config = dict(
    n_experts=256,
    d_expert=48,
    d_shared_expert=0,
    hidden_act='squared_relu',
    groups_per_token=1,
    init_std_router=0.0354,
    vocab_size=16384,
    norm='rmsnorm',
    norm_eps=1e-05,
    tie_word_embeddings=True,
    optimizer='muon_variant',
    max_seq_len=256,
    train_tokens=354800000,
    dataset='wikipedia_en',
)
Below are experts of layer 5 (counted from 0) of a mixture-of-experts language model. Rows are named router (the router's row for the expert), up (a neuron's input weights, with its number), down (a neuron's output weights, with its number) and show model dimensions 96-191. Each number is 128 + 32 x the weight over its row's rms, rounded and kept within 0 to 255.
Before each expert's rows: a language model's description of what the expert responds to. This comes from a sample of Wikipedia text that the model never trained on.

# expert 19
It responds to: Prepositions and approximators before amounts or time spans, such as approximately, about, over the next, until, without, despite.
router [136 136 115 170 152 111 109  93  70 198 122 132 124 122 115 149  95  87  95 101 148  47 135 122 104 159 114 124 189 113  87  84 109 147  74 108 131 141 183 195  68 226 153 194 123 122 106 120 103 169 154 111 110 132  87  92  92  78 106 114 136 125 111 152 137  71 174 137 136 153 132 145 158  81 104 142  90 122 141 158  98 129 109 147 116 101 127 123 161 161 102 151 151 112 120 161]
up0 [116  98 203 110 138 131  73 130  34 108 133 140 115 139 124 100 103  84 125 118 133 135 202 143  87 160 134 137 155 152 161 160 149 144 139 135 125 129  91 108 115 154 107 136  88 124 152 100  94 112  86 128 107 107 148 203  90  56 142  96 134  76 150 125 154 145 189 109  80 182 106 138  69  94 123 134 114 154 178 203 150 122  62  71 128 145  87 105 149 161 136 132 147 104 107 120]
down0 [ 93 156 157 176 140 127  93 109 162 184 122 149 124  82 118 126 143 108 125 166  77 178 113 116 119 119 105 151 116 119 113 102 130  82 105  68 108 140 155 104  93  99 119 121 107 186 157 131 128 130 114  96 176 150 101 172 166 113 108  84 104  98 184 111 173 122 123 124 122 144 163 104 165 102 130  47 150  95  95 136  69 157 159  77 134 170 130 119 224  98 108 112 215 196 142  22]

# expert 37
It responds to: Middle and final pieces of surnames and place names, such as -ver- in Leverkusen, -ett, -ington, -chester, -kov, -owski.
router [ 67 119 133 143 135 156  91  91 164 186  87 149 146 122 145  88 111  79 112 177 144 152 102 118  86 165 164  99 112 162 108 114 152 134  93 108  96 114 118 112  98 110 116 135 195 131 167 142 115 147 119 153 100  30  82 111 138 114  74 104 204 135 128 150 145  96 145 156  93 152  83 124 101  90 178 114 106 132 138 145 124 157 149 204 122 139 159  81  82 134 100 148 109 100 108 161]
up0 [109 189 118  92 159  67 103  99  86 154 134 133 133 120 136  94 153  98  75 134 139 178 165 106 143 174  87 122  89 120 200 158 164 106 126 150  79 117  85 137 124 125 115  99 140 160  86 118 110 159 126 100 137  69 132  78 107  96  82 145 139 145 106 140 138  66  85 171 126 100 111 119 108 106 127 135  94 155 138 145 135 149 194 194 141 130 131 157  68 108  68 135 147 148 163  91]
down0 [152 136  88 156 115 127 127 167 209  90 109  90 138  72 129 150 124  51 144 110 169 103 140 134 123  84 166 130 105  98 139  94 103 168  85 191 115 142 133  40 141 107 146 160  36  48 120 116 134 101 110 127  53 119 136 124  93  88 102 139  96 146 144 149  91 139 151  98 111  99 139 161 157 119 196 135 103  82 113 137 109 133 116 134 142 124  93 167 122 156  91 149  45 139 137 143]

# expert 38
It responds to: Prepositions and pipes followed by numbers or noun phrases, such as population 499 in 100 households, appeared in all 162, drawn into.
router [ 72 113  87 136  56  71 111 146  85 117 143 190 131 115 116  98  89  56  99 153 164 106 151  88 130 133 136 142 133  94 162  56 128 166 115 169  85 146 113  99  73 193  70 113 136 125  85  83 105 158  90  81  96 135 123 152 121 103 113  85 173  80 153 185 127  59 110 164 114  83 147 134 156 122 128 113 117 109 119  89  77 141 116 128 116 146 154 108 112 147 117 149 127 102  78 121]
up0 [146  94 137 115  72 117 120 104 112  82 156 114 211 120  85  71 147 111 119 183 132  84 121  77 151 169 112  90 129 122 174 146  88 140 137 158 154 237 158 142 189  73  95 106 126 110 172  51 136  89 123 160  98 140  85 178 130  73 158 105 139 125  92 136 109 129  98  91 127 142 139 126 134 165  96 126 171 135 213 162 115 166  98 120 139 124 135  86 110 124 180 129  96 145 120 176]
down0 [167 138 148  94  65 145 152  88  80  58 100 151 128  89 127 159  97 168 114 160 126 142 138 150 111  82 125 129  84 129  87  97 104 135 155 122 118 152 228 149  87 155  98 120 139 176 160 158 188 177 140 163 138 133 134 134 166  99 119 140 110 144 140 157 147 141 133  96 153 174 120 109  84 209 114 153  95 109 123 134  96 116 151 128 120 160 121 162  95 188 144 145  55 166 143 152]

# expert 45
It responds to: Digits and numerals in statistics, scores, dates and coordinates, such as 1500 m, 64, W 40–17, 26/sq mi.
router [136  48  87 113  87  81  86 104  82 147 163  87 155 171 151  63 107 107 124 138  98  63 141  95 115 127 139  92  65 136 132  85 134 147  47 183 120 140 171 120  99 206 164 123 146 117 118 134 127 104 101 153 138  26  83 133  85 166 146  64 148 156 123 158 106 125  92 103 100 104 151 185  99 183 152 141 121 129 137 148 109 127 145 148 197 113 156 127  91 153 103 160 122 132 129 144]
up0 [118  77 165  99 145 144 143 101 167 180 108 118 107 190 133 133  74 170 162 135 127 147 161 128 112 104  79 176  62 140 142 139 100 110 103 128 104  92 135 177 105 126 120 145 156 131 143 127 154 131 142 111 131 132 152  91 190 149 127  98 137 117 214 147 143 138 163 110 107 136 177 176 160 124 126 206 166  95 127  86 117 177 119 173 129 143 110 137 126 184  64 116 121  88 107 128]
down0 [168 155 111 132 121 140 180 111 113 147  96  99 126  65  79 118 155 108  91 146 142 120 101 161  72 135 147 129 162 172  95 116 152 112 130 104  66 150 169 163 142 207 160 179 132 138 198 122 159 156 114 156 142 119 159 126  90  78 114 219 107 110 136 122  63 147 145 102 135 132 129 114 141 119 121 157 103 117 155 123 166 123 141 108  91 133 156 186 128 136 123 174  93  88 146 122]

# expert 57
It responds to: Nationality and language adjectives after the or a comma, like American, British, French, German, Russian, as in the American Civil War.
router [118  88  73 162 106 179 118 117 127 100  87 126 115 172 110 123 124 112  42  97 103 106 210 161 128 174 135 111 159 145 127 117 162 136 122 139 134 100 115 135  81  91  78 149 149 119 122 195 131 115 115 162  64 131 125 129 127 120 109  88 130 122 110 130 115 120 145 161  95 223 131  89  80 147 134  87 113 104  98 102  94 115  98 172 138 133 116 128  99 105  87  57 140 126  99 163]
up0 [103 127  69 184 128 105 163 112  89 146  90 169 101 191 149 159  65 159  95  61 199  94 117 147 103 121 161  98 161 148 103  50 136  91 125  79 114 155 119  92  88 155  76 115 169 140 120 135 123 126  69 157 106  81 164 143 148 107 103 130 102 107 100 107 105  97  99 101  78 122 142 154 112 118 140 119 105 118 135 164 153 121 104  92 134 105 131 178  50 112 129 183 174 134 114  84]
down0 [146 127 105 123 136  95  86 124  88 102 117 196  78 123 127 112  75 155  91 139 104 162   0 110 126 167 107 134 112 145 124  83 190 110 130 130  73 127 156 100 105  99 118 109 150 124 157 120 138  95 131  84 163 110 101  92 101 116 124 179 145 117  86 120 177 112 129 129  69 139 104 237 133 127 142 116 207  93 111 148 177 144 155 120 103 128 145  77 115 167  70 147  50 153 141 135]

# expert 4
It responds to: Prepositions like with, by, without, despite, under that attach descriptive phrases, e.g. "ovate with 10-25 cm", "separated by", "lives with".
router [119 144 133 129 114 156 130  91 195 117 135 115 145 151 135 154  86 121  36  90 156  46 187 154 120 179  94  94 144 111 174 102 101 147 101 141  71 126  75 129 104 113  97 114  99 160 146  88 172 157 150  82  88  96 110 106  93  81 162 182 166 109  94 155 177 110 120 113 145 115 142 104 151 115  95 114 104 114 132  98 141  94 100 144 158 124  71 112 118 144  78 121  78 106  85 154]
up0 [138 164 132 174 106 151 150 145 125  99 210 201 142 137 205 118 120 111 127 135 166 140  90 177 104 139 110 148 129 104 147 108 140 140 141  79 120 146 156 133 130 173  68 123  99 186 138  97 126 119 145  88 152  97 103 154 117 116 135 108 147 150  87 133 118 180 112 102 110 155 131 181 144 153  86  78 117 136 192 111 107  91  68 104 185 150 124 143 104 139 123 165 101 103 183 146]
down0 [125 164 173 116 156 107  89  86 148 129 185 107 116 172 123 114 100 124 100 127 148 130  91 148 142 130 168  37  88 150 140 124 176  90  92 121 142 119 158  96 154 167 101 152 108 176 136  87 133 130  64 124 157 172 170 127 141 126 135  73 133  16 142 120 177 140 127  83 105 135 103 111 131  98  87 105 135 210  93 140 108 146 133 120 136 158 142 171 195 184 155 154 137 161 120 115]

# expert 43
It responds to: Names of cities, countries and universities, often after in or New, such as Indianapolis, Pittsburgh, Oxford, London, Egypt.
router [146 122 103 147 111 186  60 133 180 129  96 157 159  95  97 119 117 122 109 137 123 107 100 163 157 155 130 118 114 186 106 142 157 158 117 165 109  96 180  86 102 114 148 134 197 140 197 142 143 138 135 135  59  91 112  64 119 122 127 109 143 138 105 141 117 131 146 111 117 139  93 161 116 166 206  90 141 103  66 165 120 105 115 101 124 165 143  69  82 143 118 101 145  74 115 105]
up0 [132 165  96 134 160 129 130 136 151 126 153 123 111 136 120 149 135  98 129 123 123 102 156  39 145 159  87 104 126  75 113 121 177  68 171 133 135 197 164 163  74 191 163  68 111 143 113  94 127 162 143 125  85 101 188 157 140 199 205 152 121 150 141 160 114 168 118 128 121 122 152 137  82 145 107 158 145 108 153 109 107 138  82 127 117 103 134 130 152 145  66 123 111 147 141 113]
down0 [117 188 103 116  96  71  88 120 107 152 134 149 123 143 167 130 153 124 138 208 136 107 104 154 118 141  53 191  80 134 121 132 137 128 119 156  98 196  75 132 107 122 151 163  58 126 112  82 138 169 116 129 146 165 134 144 165 108 193 162 170  93 172 141  99 154 109 155 146 151 131 152 159 103  85 126 121 124 164 187 153 109 128 168 120 135  98 177 116 113 171 164 136 107 125  89]

# expert 20
It responds to: Articles and possessives after a verb or preposition, introducing an object noun, such as played a role, the first, its closure.
router [136 101 173 157 106 129 100 119 142 122 148 149 116 112 144 133 141 102 197 143 155  70 161 180 112  88  90 151 149 129 187 144 102 114 150 119  59 128 112 144 100 178 139 110 134 112 107 141 115 171 146 142 124 143 114 108 148 112  91 120 133 110 147  85 115 133  95 107 170 104 135  99 125 196 121 169 127 119  83 123  65  92  79 141 207 118  54 161 133 113  95 148 158  77 103 133]
up0 [171 104 156  58 100  78  91 152 133 144 149 131 169 155 118  98  94 186 135 196 149 191 163 157 104 106 159 133 144 160 200 159 114 108 128  94 110 166 136 170 116 167 152  86 119 114 173 136 156 170 123 154 119  98  73 126 149 106 109 158 169 160  84 119 100  86 115 137  93 137  57 125 165  95 140 155 139  96 135 122 181  84 114 129 169 121 141 136 132  95  89 170 162 110 178  86]
down0 [124 106 124 108 119 141 157 168 140 156 123 135 168 130  90 122 128 117 183 158  68 137  75 103 124 137  85  56  83 161 106 100 152 115 130 121 138 156 124 126 157 173 108 146  82  85 123 162 162 104 113 130 125 182 107  73  93 161 161 156 185 107 117 119 166  82 201 121  88 123 108 123 166  98  77 137 103 157 100  95 163 117 103 172 105 145  71  94 173 116 102 100 119 129 166 115]

# expert 63
It responds to: Labels and first words in infobox or taxobox lines after a dash, such as Genus, Clade, Coordinates, Died, OS grid reference, National Register of Historic Places.
router [131 112 119 121 113 169  72 119 118 165 144 149 154 148  93 172 137 111 102 154 179  98 160 108 129 132  62 176 119 140 101 161 116 138 122 170  81 150 114 183 128 180  69 104 146 153 153 148 148 166 164  93 124 105 162 170 139 122 105  93 124 119 157 132 123 157 124 157  91 208  66 145 133 168  93 140 129  97 107 122  70 122 161 204  88 126 113  96 127  71  72 154 160 150 152 127]
up0 [109  85  86 125 132 141 107  93  68 156 154 184 132 146 122 163 146 104 118 177 138 157 130 123 171 128  80  96  73  91 104 126 147 127 135 173 178 150 139 134 151 144 103 112 182 153 123  92 102 101 127 110 148 105 104 141 118 111 100 112 128 162 156 127 100 140  63 140  79 147 152 198 174 135 101 123 192 137 122 175  66 149 114 135 118 126 152  76  95 163 148 131 155 151 123  98]
down0 [126 133 120 115 115  90 206 183 120 103 189 106 120 128 132 103 118 140 134 221 164 106 107 154 172 135 105 145 138 141 122 185 136 129 135 152  93  93 119 174 197 133 222 146 109 107 118  92 141 156 116  94  82 122 149  96 147 215 163 147 115 139 112 131 111  57 140  91 149 157 134  91 131  84 128  67 100 126 161 153 115  52 117 157 138  90 104 173 194 147  73 133 158 124  99 130]

# expert 28
It responds to: The, its, possessive 's and similar determiners before names of films, albums, songs and books, e.g. "the fifth solo studio album", "The Cure's hit".
router [110 131 122 166  98 158 127  89  97 137 126 112 146 144 128 119 120  88  88 135 152 119 115 164  80 103  94 103 132 213 199 135 210 150  72 135 108 153 133 136 108 174 116  99 150 142 102  98 138  80 138 118  93 167 135 129 168 133  84 128 160 107 115  82 125  96 108 161 130 122  84 113  73 118 115 146 143 118 139 154 112 108 128 116 207  77  76 136 127 167  67 131 186  71  97 134]
up0 [ 86 100 148 150 128  81  95 156  97 169 127  97 158 138  70 111 134 128 117 180 136 114  85 154 109 174  65 150 153 175 188  79 131 132 103 109  93 165 101 116 170  81 164 153  91 139 131  62 140  89 172  76 129 157 126 122 102 136  67 122 152 159 119  82 138 126  97 160 116 118 130 125  66 126 130  81 118 101 184 178 114 131 113 129 131 148  51 152 158 145 126 173 128 151 167 223]
down0 [124 106  95 118 129 130 172 127 166 112 152 132 130  58 137 130 141 119  89 131 173  87 107 164 198 134  93 140 157 128 100 111 125 135 120 139 109 131 102 149 124 132 190 151 107 154 116 187 105 167 143  80  96 134 135  77 101  84 131 121 149 134  38 152 128 119 152 133 120  76 121 103 107 135 116  72 138 135 173 106 128 127 106  82 184 176 143 201 121 130 141 223 104 177 137 102]

# expert 55
It responds to: Modal and copular verbs like may, can, are, and infobox field words like Time zone, plus nouns like theater, fighter.
router [117  96 102 129 128  70 110  71 121 126 104 117 185 159 154  93 128 102 166 111  78 109 184 132 140 130  73 149 110 156  90 132  99 126  84 129  75 107 126 162 108 157 124 170 156 142 211 107 129  86 138 169 144 154 116 141 106 173 101  49 181 159 130 104  99 100 138 113 137 118 165 146  95 109 105 149  90 116 119 118 128  98 125 155 141 120  67 129  66  71  85 156  77  81 159 158]
up0 [168 109 111 136 111 108 114 116 130 169 138 117 125 156 117 164  70  91 152  85  68 148 114 122 161 147 108  92 115  66  86 180 155  98 118  88 174 131 146 155 143 132 176 221 115 128  81 167 168  50 139 152 165 117 114 159  98 104 164  60  97 139 172 128 130  80 137 197 123 140 138 121 141 178 120 143 164 156 117 121 119  81  96 168 135 108 161 116  58 174 142 170 115 122  96 159]
down0 [166 151 115 154 139 183 121 123 141 172 166 163 153  85 125 142 115 136 147 147  99  75 167 152  93 178 120 109 193 112  75  70 148 109 141  76 111  96 105 193 175 123 103 137 168  78 120  81 131 104 153 111 147 101  83 132 106 113 104  80 141  42 101  69 102 143 124 188 154  95 117 141 160 105 136 145 138 129 158 155 174 154 137  91 158 125 131 161 120 149 176 114 120 126 124  88]

# expert 5
It responds to: Table cell separators and digit pieces in statistics rows and coordinates, plus be-verbs and quantity words like nearly, almost, least.
router [108  63 144 155 135 134  98  94 135 190 132 128 131 118 121  74 146 122 165 157  96 100  93  71  92 124  86 121 201  99  73  87 119 241 151 149  87  78  89 138 130 184  90 115  95 148 192  92  93 143 170 111  87 172  70 116 111 122 113  85 108 110 187 143  76 121 144 124 131 115 112 149 168 129 117 150 128 114 132 115  96 105  81 154 144 134 114 122 148 116 124 171  77 132 102 178]
up0 [101 126 148  82 146  86 174 152 102 143  87  84 106 113 113  66 111 152 123 121  86 158 110 153 174 122 176 110 137 110  93 142 154 156  98 132 152 137 130  79 136 190 158  97 155 144  59 144  93 164 159 146 140 142  87 130 158 177 165 101 128  81 151 128 133 106  93 153 131 170 125 115 134 131 163 141 147 187 139 193 142 119 157 147 114 135 174  99 166 147 154 218 136 120 128 121]
down0 [148  90 106 122 130 136 168 172 134 127 107  90 119  78  82 122 125 169 170 162 119 161 107 151 150 116 163 108  79 151  94 102  93 132 128 149 205 154 164 102 165 161 108 141 151 126 125 146 150 116 119 106 146 139 107 123 153  82 154 159 113  73 116 164 113  50  84 128 103 106 235  79 169 136 108 208 146 145 127 181 129 137 162  98 131 127 132 114 220 134 165 116 125 120 128 153]

# expert 18
It responds to: Digits and numbers in tables, coordinates, measurements and scores, such as 6 ft 1 in, 123°, 17–6.
router [ 88 142 109 151  77 110  87 168 109 118 123 118 165 174 119  90  51 149 147 128 133 109 153 143 103 160 102 161  98 149 133  81 118 193 104 112 162 141 176 134 106 136 151  93 195 111 165 155 147 119 155  94 119  70 102 178  96 162  98 104 144 151 115 108 120 177 149 110 148 138 162 124 121 170 107 136  93 138  69 172 105 153 153 191 121 177 120  95  86 124  98 143 133 119 127 163]
up0 [135  95 174  99 146 133 100 115 102 120  96 124 136 107  69 106  73 105 123 179 115 103  92 111 134 138 133  94 141 134 129 152 145 227 109 117 157 121 106 157 124 116 136  69 152  60 166 139  94 147 146 143 145 142  99 157  78  99 124 106 118 118 133  71 156  98  62 133 147 111 132 125 154 119  86 110 127 104 196 144  99 122 117 132  67 178  68  44 160  95 176 154 118 122 123 124]
down0 [ 88 153 167  70  63 107 139 153  63 150 111 104  99 117 166 179 104 144 153  88 180 103 104 101  92 122 173 121 105 110  71  53 129 124 138  85 102 163 121 124 166 139 125 143 136  74 103 137 121 143 158  99 114 106 112 138 187 103 113 137 121 165 165 186 119  80 132  87 126 172 101 169  65 163 168 170 119 124 124 108 119 145 176 105 136 165 139 121 120  80 136 107 132  53 159 181]

# expert 35
It responds to: First pieces of longer lowercase words split into parts, such as rec-onsider, int-ensified, imp-artial, inf, plus invisible coordinate marks.
router [160  29 164  90  95 147 101  92 109 109 125 106 110 110  90  64 126 155 105  89 132 137 120 104 142 146 173 166 142 123  99 139  82 127 132 127 158 119 143 143  93 157 130 143 179 173 143 131 120 168 180 100 109 137 139  62 119 163  92 117 181 126 142 102 119 115  87 200 180 126 135 177 107 125 126 136  97 100  70 122 104  86 125  86 156 104  93 106  60 109 128 145 133 108 106 172]
up0 [ 82  92 149  90 137 114 131 106 116 101 159 119 107  92 151 165 113 168 159  78 160 123  92 113 129 148 111 146  65 121 103 116 121 147 174  65 156 141 163 184 100 181 166 211  76 144 169 119  51 165 117 112 148 166 100 151 175 114 160  83 164  91 166 103 126 135 146 141 133 110 144 123 113 126 146 114 162 145 168  99 162 102  74 118 135 145 107 100  70 157  88 169 110  99 111 115]
down0 [ 93 157  98 145 157 124 117  85 146  28 118 139 156  83 142 192 112 135 108 170 146 131 153 127  94 108 125 128  82 132 122 153 157 129 127 134 139 196 172 117 111 132 130 164 147 108  91 128 110 193 130 132 149 116 128 152 123  73  80 141 198 125 154 160  90 113  91  72  93 141 180 172 134  67 137  92 188 164 114 142 113 135 150  84 158 109  81 194 144  94 130  92 129 137 122 168]

# expert 59
It responds to: Main verbs is, was, are, were, has, been right after a sentence subject, especially in defining sentences like This is a.
router [102 115 107 137 113 117  63  81 131  70 118  47 125 124 117  99  97 109 173 128 135  94 136  83 144 121 122 114 128 153 186  84 164 118 103 138 164 110 131 151 155 170 114 136 124 181 148  76 144  92 170 132  93 135 110 112 153  97 174 121 141 134  36  75 120  87 105  95 136 184  94 117 125 159 137 179 163  97 141 114 123 144 130 156 156 156 137 135 137 180 107 160 130 133 142 173]
up0 [180  94 147 117 133 145 109 156 111 154  38 166 144 137 144 126  55 115 121 112  96 112 155 163 181 162 108 180 149 157 128 136 153 139 101 127 134 123 151 115 100 127 100 149 158 175 170 119 149 125 135  73 159 143 196 129  55 111 153 121 139 156  95 192 144 160 109  80 149 152 120 126 128 134 155  98 107 129 134 110  61 162  56 139 109 141  51  89 168 164 134  84 154 128 181 130]
down0 [143 140 137 108 158 126 111 166 140 149 177 161 124 117  96 174  92 124  83 166 142 144 149 155 114  98 151 116 118 113  92 118 166 137 120 126  82 192 137  84 129 109 101 111  84 150 162 175 141  48  90  95 147 124 128  89  66 138 138 192 117 117 191 185 120 136 141  95  76 163 188  92 152 146 140 118 135 166 147 162 110 102 116 112 144 151 153 116 206 130 137  79 105 223 134  64]

# expert 6
It responds to: Nationality adjectives and country, region or city names, such as German, Turkish, Kashmir, Karnataka, often after the or in.
router [ 84  70  62 149  65 178 103 143 129 116  94 109 133 157 134 107  85 119  99  50 172  50 134 149 149 116  94 109 138 201 108 118 149 111 111 149 108 135 155 121 124 141 157 136 185 102 131 167 108 118 112 116  89 122 114  96 151 132 105 121 108 122  87 143 104 131 164 126 109 136  81 120 104 218 181 110  90  96 100 150  73 108 110 146 145 183 173  93  79 123 116 132 180 118 130 140]
up0 [170 130 131  82 149 140 152 169 117 125 125 105 112 154 199 100 110  69 145  49  87 125  70 143 134 173 133 112 139 103 160 155 119 129 113 120 146  87 143 121 114 132 167 122 208 148 154 205  73 151 131 115  99 156  61 120 156  96 172 149 129 125 139 180 124  76 116 118 147  95  95 102  81 113 138  76 134 100 113 117 157  99  85 136 161 191 114  90 125  95 137 192 196  89 105 162]
down0 [160 153 138 153 132 121 148 191 174 138 102 151 123  98 102 112 130  64  82  63 105  93 160 116 162 119 183 100  93 168  73 170 119  55 239 131 119  68 115 157 132 115 101 118 133  83 130 137  78 102 143 108 124 125  70 116 151 144 101 177 121 148 134 151 156 130 123 154 148 125  83 100 111  94 159 117 126 138 132 177 146 118 126  99 131 207 116 128 122 179 122 107 112 192 116 105]

# expert 46
It responds to: Opening pieces of longer Latinate words in legal, medical and technical prose, such as ins-urers, inf-, rec-, dr-iven, and the S in U.S.
router [154  99 107 144 142 125 130 109  59 134  90  77 185 101  82 115  92 132 170 119 100  62 122 153  78 115 101 148 143 120 122 157 144 109 146 126 105  87 146 179 123 108 125 201 105 159 130 122 106 174 142  33 166 161  94 120 167  65  80  61 136 122 141 141 163 150 109 146  92  89 138 180 100  98 141 145 153  95 122 143 171 117  78 163 136 113 146 169 108 151  95 122 143 123  54 181]
up0 [ 93 124  82 100 150 129 143 115 164 183 148 148 168 182  70 144  81 161 143 118 179  76 155 131 106 179  89 128 119 126 120  62 145 142 122  35 177 121 194 159 125 130 107 135 150 120 169  79 130 100  87 124 181 147 206 154 141  92 165 114 100  80  67 158 108 137 116 130 118 116 109 142  75 130 198 152 147 128 137 136 108 145 132 139 107  92 122 101 118 129 163  89 149 152 138 107]
down0 [141 114 134  68 172 127 135 196  58  93  97 155 109 135 103 102 151 176 150 129 139 152 118 146 160 162 139 128 169  84 100 115 166  67  91 135  99 103 100 126 114 109  88 130 133 136 152 151  98 162  74 155 137 146 110 152 125 158 119 172 159 127 155 107 126 154 116  46 131  91 104  70 172 108 201 137 148  48 144 145 142 151 114 103 100  74 110 114 155 131 180 166 135 150 134 151]

# expert 40
It responds to: Numerals in dates, centuries and scores, especially century numbers before th, like "the 20th century", "December 17", "1699".
router [ 96 120 135 134  92 175  88 108  79 128 136 106  75 156  93 137  76 135 163  86 159 136  87 129 139 152 113 145  60 105  86 107 154 115 101 129  86 137 172 102  75 147  89  86 128 114 144 144 190 127 140 112 143  89 114 158 104 179 129 137 124 170 131 122  56 154 150  76 120 179 133 138  88 146 145 145  75 128 136 122 129 167  94 142 124 118 112  67  84  99 104 148 134  92  90 215]
up0 [142 138  99 115 151 115  52 130  52 113 120 153  59  94 158 179  74 119 149 146 153 117 126  85 142 115 134  99 109 127 123 144 126 136  50 138 151 142 132 162 135 113 137 138 107 124 118  99 114  98 184 124 147  73 113 143 126 126 177 128 130 164 148  64  48 152 180 139 151 117 131  62 173 135 106 124  57 142 113 156 145  87  73 165 104  97 128 113 108 111 107  98  57 131 101 108]
down0 [ 76 164 128  51 121 122 142 129 137  58 114 141 140 112 105 110 119 129 166 119 100  92 150 148 116 110 161 100 146 157 100 102 158 103  93 118 138 173 161 132 128 110 116 183 110 179 124 114 113 144 143 177 100  91  63 129 125 131 122 151 124 159 183 141  54 134 139 109 164 113 182 142 129 129 151 103 116 142 148 112 138 102 126 170  75 106 195  98 104 169  98 139 123 136 119  62]

# expert 15
It responds to: Final pieces of foreign surnames and place names, especially Slavic endings like -kov, -ski, -owski, -icz, plus whole city names like Budapest and Berlin.
router [104  99 187 137 123 167 127  92 149 133 111  66 101 132 117  70 139 130 100 108 135  74  92 104 107 153 133 121  91 195 116 106 144 167 100 153 109 103 150 149  81 171 154 109 160 160 126 103 140 115 157  88  79 108 102 131 117 122  91 159 174 129 120 167  99 148 137 133  64  80 105 151 167 143 224 112 133 121  94 130 107 169 112 124 113 137 157 101  80 152  97 150  78  59  74 170]
up0 [147  68 161 139 100 126 139 176 174 138 179 147 131 105  37 102  86 131  72 133 179  56 160 105 174 185  47 138  87 119 143 166 129  95 185 164 105 123  98 154 108 170 127 126 164 134  86 131 107 129 116 155 115 151 103  84 134 125 159  62 127 120 121 169 135 117 135 112 145 104 129 141 114 195 113  98 166  84  77 188  75 124  90  94  93 166 170  79 146 208 108 165  82 101 129 134]
down0 [136 173 127 118 135 104 117 145  88 127 131 131 128 136 149 145 119  55  77 103  93 138 178 203 156 143 125 103 181 140 143 165 101  63 166 135 118  92 162 113 134 118 132 143 181 163 106 164 119 165 145 117 139 139  89 189 132 121 159  89  47 147  90 108 146  80 107 140 122 171 143 152 102  74 142 170 147 190 128 149 152  83  98 115 129 144 126 123 141 136 106  79 145 164 123  54]

# expert 7
It responds to: Common nouns and word starts about living things, bodies and nature, such as brain, blood, bone, leaf, forest, human.
router [146 101 124 131 134 166 104 110 132 108 124 150 161 146 116 126  68 106 165 184 135  82 170 120 126 179 100 115 127  81 105 136 165 136 152 132  75 134 106 158 102 189 162 136 114 138 120  59 106 154 157  80 137  58 145 113 130 130 134  93 116 197 103 145 116 121 102 129 110 115  62 140 108 188 119 133  80 110 101 116 121 155  90 147 219 147 120 168  72 117 124 151 132  86 110 144]
up0 [145  65 129  96 142  95  86 116 145 107 126 190 139  70 123  80  82 116 203 131  94 157 180 127 163 137 142 149 109  84  96 115 110 111  64 118 120 103  93 163 101 164 161 186 181 126 113 129 119 206 141 161 116  76 159 150 100  88 135 123 189 118 113 148 125 135 154 102 103 132 118 175 144 192 164 171 141 188 101 158 130 169  83  99 138 137 109 175 163 116 120 139 124 111 148 140]
down0 [177 154 113 137 128 147 116 147 126 131 129 102 129  64 147 119 157 155 101  77 130 146 139  93 122 161  86 173 171 131  83 120 157 115 128  80 172 143  85 159 167 108 134 133 144 145  98 143 199 107 146 127 201 119 156  88 110  78 105 127 147 124 134 140 128 177 141 158 127 113 113 122 110 125  94 148 196 194 138 127 115  72 140 149  94 118 125 136  68 104 201 117 143 145 166 187]

# expert 42
It responds to: Field labels and colons in infobox lists, such as Production company, Website, Platforms, Genus, and by after composed or powered.
router [ 96 106 171 104 162 165 146 120 122 178 107 113 174 170  81  87  93 128 158 210  91 124  91 131 172 191  96 153 185 112 144 102 161 133 134 146 121 146 114 151 138 159 116  77 167 197 152 159 144 139 135 102 123  93 173 142  58 122 110 163 152  88  77 105 119 164 168 180 125  99 101 167  90 116 119 147 125 109  79 122  71  82  80 125 138 172  72  44 125 115  97  79 133 132 126 121]
up0 [152 147 120 177 136 181 120  89 110 178 153 123 148 130 107 101  89 116 112 144 170 157 154 104 105 103 144 119 144 108 121  50 145 162 108 208 148 128 146 138 136 167 148 108  89 220 154 102 120 116  93 106 141 102 167 189 126  60  71 117 111  89  98 148  40 129 160 117 137 100 120 150 120 183 148 141 163 128 102 226 139 110  75 134 145 124  89 135 143 190 120 118 167 101 143 144]
down0 [119  91 172 184 148  97 108 174 144 179 142 143 145 175 149 188 131 125 137 180 131 147 101 123 172 143 134 175 208 121 155 146 128 116  74 163 152  99 100  95 182  99 162  88 120 153 162 130 119 189 153 125 138 133 165 121 131 124 171  91 158 140 123 177 126 147  71 103 153  85 118 150  91  64 101 132  64 108 132  81  96 155 168 112 169 123 102 147 104 113 167 141 164  81 188 154]

# expert 39
It responds to: Prepositions following verbs or participles, mostly by, with, from, between, until, without, as in established by, made with, viewed from.
router [132 117 116 107 126 130  80 105 143 147 147  86 136 166 117 108  80  94  78 126 128  91 132 154 126 209  90 102 181 102 131 129 114 129 121 115 142 167 119 180  82 117  84 146 115  82 153  94 102 151 137 136 111  98 133 124 107 114 119 131 210 148 155 172 140 165 147  94 119 172 185 146 118 135 106  71  80 150  40 145 129 111 121 111 110 167  87 101 147 134  59 144 110  65  60 154]
up0 [131 154 111 118 144 149 126 176 188 111 155 137 102 163  91 155  39 118 111 116 138 112 116 101 101 157 116 130 192 138 125 110 160 167 153 145 183 203  76 145 122 134 105  91 128 147  52  78 112 130 146  95  82 120 138 156 116 103 125 122 102 124  90 128 140 148 137 144 110 117 130 156 136 206  97 103 187 103 131  98 102 105 142 151 114 104 193 129 115 116  87 134  53 127 108 151]
down0 [123  92 201 129 131 108 109  46 133 113 100 153 132  80 110 106  79 114 103 141  90 147 124  87 141 134 114  92  78 134 125  72 126  97 176  93 144 101 164 124 119 147 161 118  98 139 135 205 136 127 115  83  77 138 111 144  78  96  96 138 168 121 197 140  70  82 143  60 125 104 112 113 184 190 151  26 132 178  93  86 158 106 116 151 168  96  83 141 104 105 173 152 106 150 138  61]